config = dict(
    n_layer=14,
    d_model=768,
    n_experts=24,
    experts_per_token=2,
    d_expert=240,
    d_shared_expert=0,
    activation='geglu',
    moe_layers=[0, 1, 2, 3, 4, 5, 6, 7, 8, 9, 10, 11, 12, 13],
    router_score='softmax',
    normalize_top_k=False,
    routed_scale=3.92,
    balance_loss=0.00752,
    balance_bias=False,
    router_noise=0.3,
    router_cosine_scale=20.0,
    n_groups=4,
    groups_per_token=2,
    init_std_router=0.0073,
    lr_router=0.000306,
    n_head=3,
    n_kv_head=3,
    head_dim=128,
    vocab_size=50257,
    norm='rmsnorm',
    norm_place='pre',
    norm_eps=1e-06,
    positions='rope',
    rope_base=87000.0,
    rope_fraction=1.0,
    qk_norm=False,
    attn_scale=0.0884,
    tie_embeddings=True,
    parallel_block=False,
    init='normal',
    init_std_qkv=0.0238,
    init_std_o=0.0,
    init_std_up=0.0238,
    init_std_down=0.0,
    optimizer='adamw',
    lr=0.000297,
    lr_mult_o=1.52,
    beta1=0.9,
    beta2=0.98,
    lr_head=0.00459,
    grad_clip=1.0,
    warmup_steps=592,
    schedule='wsd',
    decay_fraction=0.817,
    decay_shape='linear',
    final_lr_fraction=0.0,
    batch_tokens=[32768, 65536, 98304],
    seq_len=1024,
    doc_mask=True,
    z_loss=1e-05,
    train_tokens=525000000,
    steps=8869,
    dataset='wikipedia_en',
)
Below are experts of layer 9 (counted from 0) of a mixture-of-experts language model. Rows are named router (the router's row for the expert), gate (a neuron's input weights, with its number), up (a neuron's input weights, with its number) and show model dimensions 0-127. Each number is 500 + 50 x the weight over its row's rms, rounded and kept within 0 to 999. Numbers have three digits each.
Before each expert's rows: "comes after" lists some tokens at least twice as common just before its tokens as in all text. This comes from a sample of Wikipedia text that the model never trained on. Tokens count by the router's weight.

# expert 0
comes after: " a", " an", " the", " and", " his", " first"
router:551537555427503517525477480520523542534473439547479568461540475597596463483533402492452505495484557396501591512450518426502578518519494494514533454492506490502501519470515434530468536540472485506486466516541475447505501501434486591592492395464548504387508498454488355463550570435506507576461490476533462577459445473493503563452463439491476540525425505470510480501494485448439416552513
gate0:507519489516569534496533499520586470536500446535517482466540499494573480415474444411456398558466474428503551435513474580557423528457536540530565432549529578475430452486548411521437474573523539444523460502487562532506572555506472587476505411428470493501446515504440519511416550505562424474375390521492554522481426473458514549473476512466480493517548602490464455446438493583532546617469
up0:473485534444548493528519413470577489508502440472522550467601452524521469531489480495382502560483497416486465507495477539550388617447511475465508421585528455473445487488658505555476465535485553512390430541577543488526579589475532577541563469472535465488519516465517463530529457534484520545400421453496442517543399477491479491457497588466494492534441571458458527432517508452516574638504
gate1:530411594497462451451393508498447470486503504398465536457547404495510437557484469535511532517497563548544514496452585555493544420508475511482422501467550480511542413444484406534571563488496446487509495557521453456544490512446434574489444452467543468378511515445487512439445596528486569539433560555553389486544487512448572511516457495461435465536491524549605440411465482498515423446536
up1:544478404470455469483466442542448552503514538502461457461383466533590467405531499446404528474543482499555556468556550445595573499372485437543432560462495514491524510459571494507517501510528542506561438456479551458531487498469509466442537428465528456497494524414489395524489495533498471513468485488498501547558412480460529504483507456578441401480470498471534487396492381532412393570496
gate2:508445488448496521536569473517527516580559468507559450474553486504515493498438580522391512465537464660466509554585491489455589476494486501462499443569410474543478457499468495526528471432469482580440521532498523475528465511575515444532565414374432582492579510474488457537520458417486592483490518499493515485514454472535581402479514519527453519523552485545532474486389464492483500514516
up2:480416569462489453426505441606476517494606475536490547495496483466512495541451591575423444547380573460474535516513520502461520486517472544560500525448493617432548490467510589539482535566336454470518518539597503516416559553415528490509479414436432563375448437507442460512495479468481502446572489534461432480554447423533582375410532487457481517441499494485528486427478456511509497543448
gate3:493528484524520484364462553462475592569537489498491495585493425495500522477513492465511568484568489437426510575498499464512628497422503471431464385443535373536511456584479498551502543506471543467545520480465539603513484526485516387610544482571487457431498489458456463529474447556465525519406495532535473551472503472500454653506499523526555460605473477459392513370442457404510504556535
up3:463532468516472466386525414499468476442483523496462535511492484474439411488488500457511435512541531455478487499451534559445551444386573589516513540483445488484576461513559412517517547553482508540490512523537531537534530473521559469468571481499564442496554563570567389517511491514556477470433490476478408519468446483543508481542502542457494483495555613478607462506569534502422476558446
gate4:579466498498423466480529546511462490515532469464539544457529405531537498500518540432479486488450485546504562558545504431463531517513473536521460420466481488395454479527542468572473427441452505534466379573451489448428508447412466515425465491524438557420522468453458501606621493378525553558493432552563474490353527508547478477462581480595418541527427468473483572622589441463459516488578
up4:490459387531478470462465449588447472478516576531490533480522463536467461534475447628430532573507534584508537465476562421545493547485522617457453529571445492499559512566468486547432554557523509514462514554442501549463555423443546489482492534475468507511474443649591552467566435472570448507491360488611457495463463455528482511527539510563552446480497581487554436459544524614429574498571
gate5:487527499499513475497619502457572517551530521479369493583493473460476511472495463554508433462517482509445533545484516411568444541510492496451383508571572533359413445546523454490468468486531442503464612463567540390441557541483435541495534432550433469458451524588603456538620532466514491505551522529536508523520568566591564448468503539526603466561521551469464541538548462557485493533498
up5:428535530541389446534473525505472490458577624447550457465509551523562534489467398408421458518549491465528366452507486504379463443515488425459513400506578468481458528492438591558458542520532559532528496565430477496490390455508495513418480519390542556604547357405388519526519444463482467568573464500564508556651431564415441482497503486595479525517514476511537466528356520533505532580516
gate6:562505517471428500490529420545486433572448461496537459514557576516459501471549517389584496418485478513477411478521566505530488454514469520463495478599447465582503484418589384347547464549488543528497505546406459454623520495491453518464498519507399619490427546506508499502517336431548402560542539514552537498551419480495497588513468365531496521524405544493472487463441558465563450610452
up6:457489526484608558521483497514511530426504526490523529536505526446468445525458485634522560516556448544576520517548461557452475489487489489484549588491517464470505525565431520546472626517499450498455492443516560513549520531538509478480489443481434502520540477417473516506476563614484546492466474421478452495477552432552479502561579602491554555467513474504536496511478542531475449494536
gate7:512571496477510520423488513514501527447457522467537545533527418565434517401576521475492515485488474444506558521511505454534585593416517554545459507433516452533452513456475485585549422493505530532505477501454482497546465526588421443532463486448490522486466480488545466676580489460450497536488467433491540453501555430441501485492540505483487433554474564519540569413573536434500520412522
up7:515425469513523553549580448456528547529492463478520457550502560550469525478507506539562529573503386393449551480463413509510522492464521457501471547451497503465538644536418555519492495443452531543502482496570453488533482417502469474602594530446477575558394529480533415496503619537456447562524469479503505473547515497555434442392632546503518471582567478381402498433518493459529501403420
gate8:523514482415479480502507391469535574632525492592477469622473488519497550532521488503465525438509460671493558341522526528540545563427587505439603580469614485464557462420392502496449534464535442409413519513545432482477592647470437526540516476457537512656484545534495471511443541596453456505400442509553536471528554524444487585476449511430477496498418479540453459380461469481540557544544
up8:518551564576452430435421519487429528447548508478512509487500572461521424370495498554599489557505588399487432564430500448458486438527429425492434482454470482475529548588546465510496436628568523514581523462464565461464452483471591513411481591564528480472595586419471540461523528370552471426576574458455539574557519552506469432558514452463634541450451597459489441459576600404475540451460
gate9:530551503583445456512516471554440491494556502480552557489544567533535517495462486500525503560461417527466498498540524464476535497500464466464438485480580523534499458577538474542521482491549537539444586516499597505453443521625615481502459575505485542514420469531457505510446380466526507527476535584426565471461493496404508584649527476487416552477506484607428516536440492436450605558477
up9:511527530479430574478488496479526499422495500511488486483497487441359543492526512547539498494506546504478496467429534552479537536586491522583393586521469491443499584525523592367437498491416476442558432599458513518546574498468516555596472540434465424475528480578415533417504502555527562464587586493476577546568494496546478483470507506499518629492546532511438558548489535524470455409455
gate10:516429397469464498465533550564524486590507530412533482473460523485488410532458570508433533526444516456559483515536482529553572511498564561583435495473519485436448488567357409482519504555519503514495547574479561494535491477499559578468496495472432463492576566475536528437575483466485447487512518480566488506426480526475502507492614514451491487522515531419546503509381553508499524541529
up10:484529506489479510533510444399510506572600579491511586463551525489521440486562466507523477448437513470400528499554515453504621582473531553521443434463527408549484429635423513522522460542485423481513599521521435572411540547515504494491565487522443603483569548507544502512530495464501608498477514427533486510426530475501502522474538493404464370547489489427478562562463543474438613610512
gate11:475547499542573482534442514487446568472530486517500479544512339403408631523471515496430518510473457512509488490524438486471500448466469429512510549485496484575518530509519484506559517383535517516529520568440516581543468501471482485502465483540514583530384470466415495554406437501598508507452468389480545594600449539536541492460519527549478604491443564485531463490506455447624487428507
up11:497458458497480532428580471515412481533401447497592442434500521472567426475490542577518470547573550495476444456445518558555461478533523490447482469480529458404502457410441578471554524566516459526511480452480492484423567496564574500480417566506476461486571480526525498427579460535512438488559523577542511532449468615543470544521547475474583408448486401511479547480517514594472472503454
gate12:481442480577547495463467478492511507502515560419495561468601488589525492524526554487535550472466506535466581501494434514538505376441446603481483432553474507485506501532548514496582430539479520568503559521499503495540554520442463552545566503522551553442527496536562427452595437455485548519521502500525504454463565491488457379661440512529457487520525578568468478514596444447547517519542
up12:611594553490558562496562500530508497509456554484557511591514390430469442447576539471444508523513458579491444453335464480555486547423468425596486484532467506480462568460440541504420480522413430546442543459537453546473486456530454484580487497447441525530483516526415461420497571521519488442554451534518512402475484458540469485421537383461494563496446493445438496476555441487525532534468
gate13:437532531498450525442446351508534519494627608498506467559558564485542472558536497481512545420501566510484458519465474521524485463463484495474452518522494563452556557608513435590566542451404458493518408407571483462458472514565520491433476489475572517469474435547601472538424469465520543542537504557520446516477565475479552512560491486497400504605491406520520552548554507533435454545499
up13:494460534497434512432470406470489503474523461520479480509410555449500541633526576601561434462554435420509411460512564517556493494471538501541515466419581497582561458546393445570497482538427435473522489424446400470418520551503519539501488493522515530504400453526485502533500507502499465557507504467504550445520585568494456543605498470412538490605566371562500523502505428477474420547551
gate14:462445481504457460502489502540473506427530396471517498488544477475582514460477459467471607439575443515491500460509541506500515461596487542483520445463474495493420489421513414561519526536571518607587515562519568461569360391453518471445503567464573502496497554417497431519435545477548543505512466518526461487473396574439485476449451534517511548466458459597547478497553476509536461578403
up14:491612461490557497476521468546526453536531496508511446546452458520433449549480624464541556600452538476463440588443437564531432533432569450509469585542536437427535562545514549504488486507514471543381527569458473504469616581469503496460504413454445483587518413528444562454534470562528437378557537482552584543492579443567518480564526516494459514512538493503491503474450514523512490443650
gate15:501507459489519408533477536479567485519451521558582518466513461552470449485374463582471520496573463530514470491435497567520567451472527552491442500466568523512435552499508561430482498421435470471452497497458405577495339447529500463496428501372465449449576386425485461546504462536491413501507568543382562486502474589521513508456423501452478574595469471605500478466500392589587446552436
up15:456500556576477528495464481462510534446444415525456496540455669418502494432571539557617500597452528488552523485510501482451499491572510435441551532498433507462532514566506458548405600505626482554563471548521584458556538570491551487451474582593591468447422545515451595509504547514585515497462474445509509503568527485418408516591565527557427535430457467460409526572534637443471514523485

# expert 19
comes after: " of", " in", "201", "200", " for", "202"
router:482515516517432553510513446448485505490664475444439542547469520496513484573515452474403460573517425468569551467461473461579491505560527474480477430431508522564490467603502472567447521557459510426482503529478535506426514516539486430458531497422517634446450519460429474455455461586412493520464510531494493491528508606484454509569555411410413444469589488503457445544509475446465534598563
gate0:541547533433458417494522466558422553514471495495447480448475535527446531444485428460537420468482407537427455432479511468491613529543505570538496471466451470510504524360534480616451476569579539471553514467535551514500535547508490546543475545459500489500594556439547414543463493465410531498471394458547510474465491474554492582478604575468491535518567615485420554556559536457550514485499
up0:661548405430506449431515557480483527553509516536455515390618514492507512541518441466511455550464409516439456548571514473469644431596528498484551504562430458504456544420592553497517474438604530516414471551530494497606535462573515497454435457539501472520569553400499500489438503477464483513499411459534441539530458439460471557396537568525490509567561542533530435466527489503533523556505
gate1:524507504518580543530512523512457486455536530523517486526474599457515461495560536531509469544513462485478422511539487559484560480490449528502588526517573612438400490542532490448539553460477525569445557502421493440506529550577456481507415507461582418545524488468555452432556550502538507583479513456468555532473462491576474437474487511594567551435534517551452609387422522497482421422526
up1:481501596504454529467473551560407411553413487452515451552471448489489456467517492525505475418481416526553483438516480497370545550603492471570380574485491416540581572440465462602553571537490492466507478573569483420445485439383501513523475515468434501527530528478451502557488491531516496424571476377451502577500500435477458510499524501449433508439482572468506374540511439462517490476478
gate2:528538492558497402480600538469513537487555504435509453475576459507593507532417460476508444563478532494481497483537458493464498529467496568528476567525406454422459473600540537588574432445420493574502622462474568512464487524538504511446499488541441390439600437484462493473506495510494519634523526468507518528448507391507497452484605503501514452504515500514514517539576607569489483536592
up2:462564499455601550459492444469475506506507536571456553504542516477456502556467481551506562503544491527423431494537554487510501495429553557477451544512498343572513538472524581532507344523513535562462581402504461525520522544536517569529591528498562516575533537458548487485540554446373486495501458473462494508406486453486513553490512591576561614535469565553395561571582485536626504448579
gate3:451558497497477581434496455494438462542551527524497451525559445470433444495454461512493591588445443523503455554455551527508392514505509519398530574532547454461495499529590445447416549474501458534473531451473511503536504411583518491465565530452478555577478569515440499513462558490471443494456514555462506540532545579451538475540455529456561516544486609470528490561488517490422494500432
up3:414565520467377491488481453539530578516474495477512532470483418579543494457498476458548557454444520553533550497367476468525468435474461514398455484517486470344561567478509519472470480451454520489475503511492481505575503477548658477605499518373507555525472492485440572500502494408463515528535457521447602472464494478459497563492442515555409487566566476373439488548480395517544593563428
gate4:443488453544485479543519544463523490385540476562564514578532457442552536484438396392428459429508471438466504505408524489469537425416491461496481449489493510515468438444532445488444484489501521493537598514414481490457476469531478545467439450510485505506461504459404560564469465481495483415395472580504491432500400586579503461574550487521396506522394421508440530440510502467385524512471
up4:530528472476456514540544468497477419589501441515542432476403521501516465436518544503474450554535493518530493562493516481498528503593441514505507533562488521495516540512465492572527511413520476424388461519587471501503550472572470456572500526575453471609472550493601422440582526484518502557554528506422500477498498506572420512496534479435498461446574549540420464532441482468590511506475
gate5:506471539407527495440452530463543504400503463556491567504538514490424462452485502371571546502506443521463601489498475438602510565454469553524483457497352515483499482504517437494515530548471515504576568490495550447518496526518422533533535538396469460491451487557453473464518433523482663541515448478490490537459465572513504485560398504591462576487494548516543426452442460508495535578474
up5:544462542475448355507461491531493406490514500416516494487459455539530440507433457496515482465434478576466562461554550537569516555490401522523494466513484458465383504532494521517489468661503529571546545504566477530398609576511463556526444520447499504468506470530555493590502490479433497456461540467597441585455474545535489532472516488499368514458454509483547465551485488481570485492497
gate6:488584416507568481619418479484556474446485531472517425531522572533519415475503478493484523552483439480395488487546492495478499540359473580552453553509536476536489515499565523407583543563572500538513503504511458522505489528496461410419489569490591540445499536622474533489490471576571481576441446586415420401546457468505411476487444550525480498550448536549413529490498488476447590554562
up6:417544554550525488517491448458522432540552405563519530499498554377539574506463492472568564473505501569479462584384451428559557444527529475431558420489452512524517512525574494507453553388492472486387463429598476595558445502540515437512526427474503396560545452517546576422564495504524500487532530492483559563447596465523389579451621409556499473528419508446460572469552509538524541511462
gate7:582460606482494473441542463562501475553469456470524526498477476578537458496511453531491490485444455527534499581500515529423572441507535476505491532528490509461478495524502355480480506386434598495444397532526611562506615509444524527563545516417511473590532565511593477508464572498540550537567454399539485505527504461515513398538442644617496536416635585498508479491506562475503454467497
up7:545502474557516455553508536438430494500443524459485529494414487438537563502457499427510496417536547471403463462516400457548588588502377528465548521424554442562490559462541571514497506479595559547602534493548461440438420472516464494481502531439404534450464474437370467399498494457574480497469567521472474520547440470502485490537460352401464559512435398517519520485550545543441510521384
gate8:525495586524533604448501518472551499434535473501479527490541531491541381556546442497625514489502462400394537544455524482497530579504559526478524420468500413511526466443455494553533456508551486388467438488525522448536566445446455505493504473447536537494456490528578501493518537509477500551582504532575407442520584442454539487475506522412434448563532488455545466509575525469464462449551
up8:597466545606511491472444548535514513496508523491621441435477491530534548510501495541500375435473486470573434482545465605478467522509505480591455424528539527432499574578448492390547509559492528431447427564445418470472500488530562519450528530417508581465450461433513529500516476515523433568443431550519619452512554624547477517502433556531505432562532566469518497516502467509573497429447
gate9:469428674536509491433564488488369483435466415583577598503579516521496575513490496464527497511588524537503489482416547499483559548395449467572531514429410541534517602483490577469581487399524479497438557534513367425449507516500500527514411464446536450505498581556597469477464462499480582513538457474520531518448564455533494442585520482530560465497496466456456622460508415518473527511488
up9:565500450526518512582518512466518484494432621551442457436525454553510424541525466567575473465479558569571598494602528467502604542533454537529562557486462397517533516467464502526464450522532498584675540448541471523483469496484454545529428499540467502482439419528398470586490488470466503540439497462540522493501456472506541506447451427523394538542486483450490493519534556479489527531505
gate10:514510470456528443506432536504519517467483509472576529460497555478555500477514527380476382449466473497601510456546470469575429459497455498578564464442478469456455442503464451515530438492510492418494573486569525500453541478478433486544428571542488522497529474501476508483313472468531564550510590498506479461513448468436514538599416521532479577527506600426502492453517553423533545575434
up10:472580460557565603521470491470593434466561501553468448543550467524496595467437550454487424429596559492428532620486459425482525535446403525494472593595509570583539538498531500433521493456536463529462468566568393529490557510594504412468418462534585455486462513513555544490593567520391486422540488500514526504456520559502497536492517487546553546501441510535376569540471567492482483464558
gate11:495526453518534578564543452441579551466542613496478512535541583574510439496469484437470570450455436553403526488568512462548523495456401496490531497468526427519506425463508568463528473521428538515506517532602489459541476508492454560531556472484493450579532502514528441430516479503462555477535405465569528502490491452525514549452565526539452531517572474468448490479480452418519582499426
up11:477444537504601482531458595488505513525427504645460488361497493427536507520492604496631547505388475506526481479547474458531599529512503509411555454423452435469469485492484485522531464576587444515511620544525543533457545396547600546500504534439516514436486522548422552486452475531502609481495460462400484595464423561412451497539492500599525524475483556578487425482500465501509564368471
gate12:463536545499482476566414463466458388526490436524502452483439516464513468488472533516459498438446465510505428474579594465427587469483442532590500518459528513452497407471548459459577471504423495576533462482582492520434570450505450440500476550454456498445477432535488400534571551531543493576504586475544548563530545491532481466553534498552541529500505530480568380556528516557472452496539
up12:452435441462566580536520500643573564487420493546477512481566535497457469477558498483484420580485554436527575543476480487513504519471533488450445467513492457454490521534511521508545525500507438460522495493407480502522450535461450547540487480600570551502542542504439505414390452427485421581460477536455463496496522561517480512513518503516503572519480536417616547507622467478424588517524
gate13:551559574459456393569445555521554444521417408489429500494473485583555500444562532486515563495465511533508496478466490486431574446441459459506419475475414527563473414495460446482594608435540565516595469524484417574569515412474555549576521419457479481420611418499507567491459490481445532518433489466514533435392473493463414546521557489571476574412483588540422494537517522460516600403568
up13:542474435418436518444551520503511444521434501454475551435466497587499514601541558513514539462551498546484532402412448445486605534504453468568332426457488567598495426601498439584538511465498512499525486414470505551557488419465524546582458436484531485510592428525596572478492420524486537509495460540538513422509522526480407516540535447433453482429519581454414470547489513436471460503502
gate14:450444519537553476443552582484510552475475495442382504409525393477404519506359557453489536527413464518501509480529616454486502521565538555561522518489509490438590421430558367421552601530522521579501574405462500499458491521512465481586527475530581500522533425467420516517495506554464508487484380487431578483437557545440497464551643537547548566520456564506541473444455509528503520454427
up14:474515468452479526532524557409526430433527502514439496440554408466512498481466466472470628557464470500502602408457565428548544520498531554501609506425419526427478491468501406557570574580547483581436506501448531476461514535472519430445561492462556556487453410416338437531479439484436550474461455538505553496469487441468524493509545449539477557488521502468454480461517553474501529494475
gate15:574523427512488506540501524464526528471466440485470570504505513483550628443533540506493552402460510474450507533554514474497452640435541533540502522488573529558575455520528513565497535511444477526409507465477521521507455558531552562607486452522487536512469452612445468628556536528494511535601542451539529516420544532468503567504471486507502437534466389460527474491464424481528478445495
up15:554431497506470543516540375470479482553522485574508588455512548546563549470538480553539504558511555481509491529614524438508467578493533605505416504444527499565525467549472530566569476506532556479461538423471488617432543479401516495478511523425523508560501541536557508564479513519507625619483571488523488515476564554520459486535530529526558392442515484507521510483478587409451473428521

# expert 22
comes after: " |", " ", ".", ";", " (", " No"
router:557443502471558487534435612461426517472428526445536514407562536566384472552512484548562515586562392444540515506531445524467489588538504566490547440485481480487550454520406525527526507537512467505496501529476512575517495444604484439533486586549484472608521542477486573493588418550421511605472506444542478424541432509529516481578539487555514479481554523586428532461448504440538494479476
gate0:493482520550531566471469447483597514566547399443461494518537468485493500458474513504443534485469545494503530495451442469501538567461582530464564519545469541519553453481478433367455469545461541496485575485527491512444570549535462594505458466489500472517470489445517455501563487524478500456471525496381522622404639524571500397426464560457435543525511499487579418524529423587495455448457
up0:557449516502537588494486424461578529489548466536511513484447503471509528530576531550469510586500543529497543555467427489533480602418575549452525470502448472503520503538440484457433458578558522457488564529571485462457544563482480620506508508490555577603419505535587519550517516480524588489461501498540523555484564498562459469516408531517549500516518570505570446607490447526469475415537
gate1:462595506570550590414475570572535464482459411398468535439575501458618483525530469471519558464476452546569502466445505477496591496500526481334434475512472476582434510500490516559575472413504525390475507530417509460521526474489510413538500411573597546420584526523509491443485468546390500490442459572419508497486513583490487552447555501564502502428519516518538582536482502458445564456471
up1:439468551538453504495520547597527459465530448579463481502485430534467458527533563552448470574483468490469467571513515438476528514517475540527626457530486479485533492527567506567411405511436442483456448489611574412582536555417556445563513469463501493558525532540537490535542529471526630433558475566509482494450443461535428368492414522473504372478470534440655496430478475503567574511608
gate2:581505553512490482532501472469530480395534466513490436431406531399544560572436434533482530515558497489449532513473507540604549505500531528501476537430573582445510450513512439499473477479577487431449557525554601463549467526486537552478573450504538469535518397496589527470496529535542470512462507536465555395543508547396496439451504505563499463533576519536513526543436518487631388526502
up2:573432391491456460417500525453459531525546542501543486507422556461490547573516491506537519606580436577589542380468579563413518458517432558528405458507544534385467435545502459533543454540601477523470532467515551573464562554523553567446623561469457493508509443482510503499357505493486501496556539491509609438436465477496494545594446436518570546545550539490494592583538568524520495457509
gate3:433493483456542433517470506522524558376564551519529475556520492497565424497524472530534488464454545520511597513595570495504532556527430456510527392511532527559529495525491511524454439527462511500490488522500412407555457444557498457511568535490466483558618517565529495495514527516477537466492507564470501465512548499531400499489473438470549479536518431494469565416486504482511457554492
up3:524393555563506457487438410512514445474478555492468520594526616520477497475531546604476461556527546443480533521511474531486413525584538523469548555503558488474533432509616572478403548567492473461508478454520380643515588545488469559456541577546531504542481516571617546495455530499529504513476483539524487561408562451505517430595544502450487491517554511480477533561499487555448452441487
gate4:514472440546548448452441436469477475630618507501546501608484542413560478559514434568502567491514561537494506515524637500513525530501489443475500535493508495513470604546531530445465483467435445570470478520453465507431515518541475504489538459482523481468536384505551504537545542417402537454471523496406534410540446437487502537441605554559478563502512480511466458479419418551512452581393
up4:515556526545477480521491485484573595494531471477513519500499429522424633541463488491514389555535508430397519529446567532450501425488444430558506511553473505438520559462454549539600464571567490480497487470532518629584525508460505513551425475538534498570343505524537456471507474544468454475549459501502632592481582518575484532510529461425489530475465517483549516519633558512627447565494
gate5:507423508626583542540423501514536609470502557456534518593498551471546445563559475463428515395491561527456411497509549443522460429566512527479506497560569479502466482468493459541572423532490488446473513601518440530579473449512562434486439491487448467377522600441461505506510499522526480537519466415423457499461584541381475541512448429563487533493423505554432502556464545417473455525529
up5:452473554392534423445602458495415458466447540555454517516551615562487583488480505553469435466587462485513483457524462439473557494475469451550421467462485534498475491441451565528469519544486503466570495376472565524460480447534572536573560533464562479513478485496506492439488487385422516450531535510574580487554435369509450475458559596483473538480577425457463500502486509580596460476473
gate6:536483486494531463474586476523536544468476586491506470546469511458478552426445495499509454543434573480421499491405532539491400505476480529530525531446551447471456567489408480536519468497436506504453545544487463471454445540534487514530500541495422540458601525469490501521469556548615409472486521459551534540475470521478597493448570506455516475561573386507579502518401565486547472574425
up6:485456496432528385472457519504509437528573421500586501497480517477609450441519545521496491479518513592592427439516505547419564522496491449366498593432538532490519430532553487448388534448472560575529475443509561500443530428575515581468418525413492504546441585547490404470493557513536490470487497439441573559491525493478360521490564480550473418445494542505506422384535423545402461472505
gate7:511537445557457482423600428598504498437481461451482464470396458547535453521501425507543525560566513467498475507477458451499536412544492442496488473502452447411599538417467456506396425520468494508484567534555486451600455417410405507525471420451438539541571476518479466512468495508483582479556400403522528643602489478437570444480403447517406466520458511453485488540455574525504520472427
up7:490526431487488514411640426619555463517491471433462497473490523541554341551559516384485528574494432441501470550445503459543466598498512459471522466524521557488411448527476458504463414484566531460460602523453507359496440557495558493460491530495531565522571467430485415403514546471529560567523464416477519563519449539421546384464454555498411507554519564511516481506503503465499511472477
gate8:451390461444485485504529540529477650541591533575522494555462418570501543534421501655565400495572527468487403497537508522407472428568491486540563507558583490523530522461542482536440526545595426445509447505480514445459501533527488550488548345513462522530446447463522483396454529424450434411530535484449547435521599511462486503546511474464494458515487579505498472496481482542449491495528
up8:500456476505497521481519531501489549570520481527441506431453470554519536477475446560555526487468504505439515487516469499394435504460528490595396619538427602519497651570461554482490479540535327536502522436572523544516605466459512571545497430500575540548514457516535536508513568427512505508527593502506601479493498418481569598543546472423510469672506540431539479493460456400467423457443
gate9:509507511481490513515446495460459519386409418444510559458486508424548570478575532578520416544495509496498570559431585479526481464553590450484466430491599539593442561506494519517600532451439523506440539438489519454538493426503535497570499516500596355570542520539519463485511557468509529482481493504423527453539373487441546601555504499541547472490455506524536506432474504579488506502461
up9:490508483514487516513455476497522509469513398507506479507569461519503633481580567540504532474458575541448521442435503498481430456586500445483515555470499513491440555567538531512516471492536589525437461509445491483551539518479497574541468506495491478516506497422541625582496450395587518413565567465484504449598421482439511605499553455510448549544525618495539461487500486635548425534464
gate10:514599526527443521578576503488521385506482500503533562549481506429532405582499418454523471540468450621521451473482487413549451524439447386479471490528438528433439528482422447552425509434461505554533518531499438517503541502584567412522521485457443518444559554491422452497442410590444606531459454481449488508458617577571556456461435401501495444417532447500477450484455536450468593604518
up10:525491547483550524400490527498505583507414543423577470512478560504521540422492597436452465612474526496512510481488526468493464465498468461415516427505616561512491558551529545362431477456572511513531535513590559507515449493499501482568548513525566593483434502537625490516495576539485461466461499482464507495623530450539527501515461458480495541510515476485492520578475521529486481566486
gate11:501534453552469527469479422461573521526501502452519561455500464523506600470428504383493601581526439564498505457571550547517518526481600539514562519515422565550488535633502426400566573562508557508464429473478511482550496453426467515468448550490524480532574496537481454555545529493500464513508452489434523518487380533461456454458514493509565534622419505485569474450567507539458440527514
up11:562577449500533505548500522500510488555384441456432567446545500561466530494519476560569498520547475523526540486454532425520534480370553535538492536542514564578571490490440410458571483532491444546491495455533574503488509476488535501501478526550540498496529546473497516468571500546547491576532414557540532459572321574486499435481490511520442481570452526493525536431521472472498404495502
gate12:520531474400485566494421464493481512480500521392510572549515499432552482504444497456495517525506451539576558544489521508519540476565480557527544484510567419418535517423546544481479455451476497449440432441453558469473518560517422557472508522447495434511425469446488560530455566438586418524451512546501461480511519524499441507471427493484488495429564556483502445416545474475515465513594
up12:491463507453419490527539477394515662625477558477590461494539477486501514557494583521538438531517515496522429525442579511435462468463477490510562531482547618458455496450433603447485443568449453530595486496519428515482506435470548610515576516480416470513467519452534450505445540539469445507531533390514417510456442523537498547558517459511504560595534486524455482536572391587494502472534
gate13:516481454496601539555425516520524489472489508496441501500464456490472389477506541481492496559468548583568563530599403490480424541534570544493545425457533460458541401536455471504482461525481498507459523485554459542563588492581458471473513557534511493544453497485479434435481466614424536523465392366462424497523473470624530456537500526531465550431481546577507422453423519496518555624522
up13:551492487511461504485531401510556527475547526522503622579532540614551458641501482521445500421532478488429461500486491509465565499494421532511438481481504521435511533438421563573464497481532407531551420605504515423517470573447441601397556526456468479488531544499529557475543452524623461494419528465447581420427499535469482535587604475371524502577499463426492482480517433529555448558517
gate14:483565462545463468443466507510540486519520461487543514500472530523515537442502517544547474496544465481581488470505544474485568558518563593562532554531509495607516528479544493556561515594490501483551485444495594513528532469455438559538459517466430538518567484468476459419552463502396459530462498473511534601542432572490470473557526410492530502516406473447493433514591436489452544567556
up14:602503494473516541534421485501418503455500568462465519525534517533507523483473555434468521586545498518556573497497475528543477485493439487427453440449479479534545371522490517546458476445423482443472456558447537469415495483567730476478520451563584572518529598514416531592463539547542512522451481511494416486465576476566434505422503452529462570396546495583544503554436453422524516418579
gate15:447528484438463460531542475443417488537504524478528460488430481434502527445418516569541499505456511569514449515492448445544470499584415495515540483540528609466553525555514473534448415491539387444504407466544467458476493479517437611576479550460506460554547509407469445433559561560497519556489489467564528496603525536528478447433517457431512532510498520498512475523445531419535530534526
up15:514394562495542474510451544459470476515432450408521475485487561380507490484505520439491459547557443558518445532550524554516567476494537452472471558472477474564453493515534510446480456472571397545538550444484502481520537498543452553519461479534553513531517559523602496445500526454449545531475578601539550503445464516479455440510507467478580522502483506568433509479457447520489498492473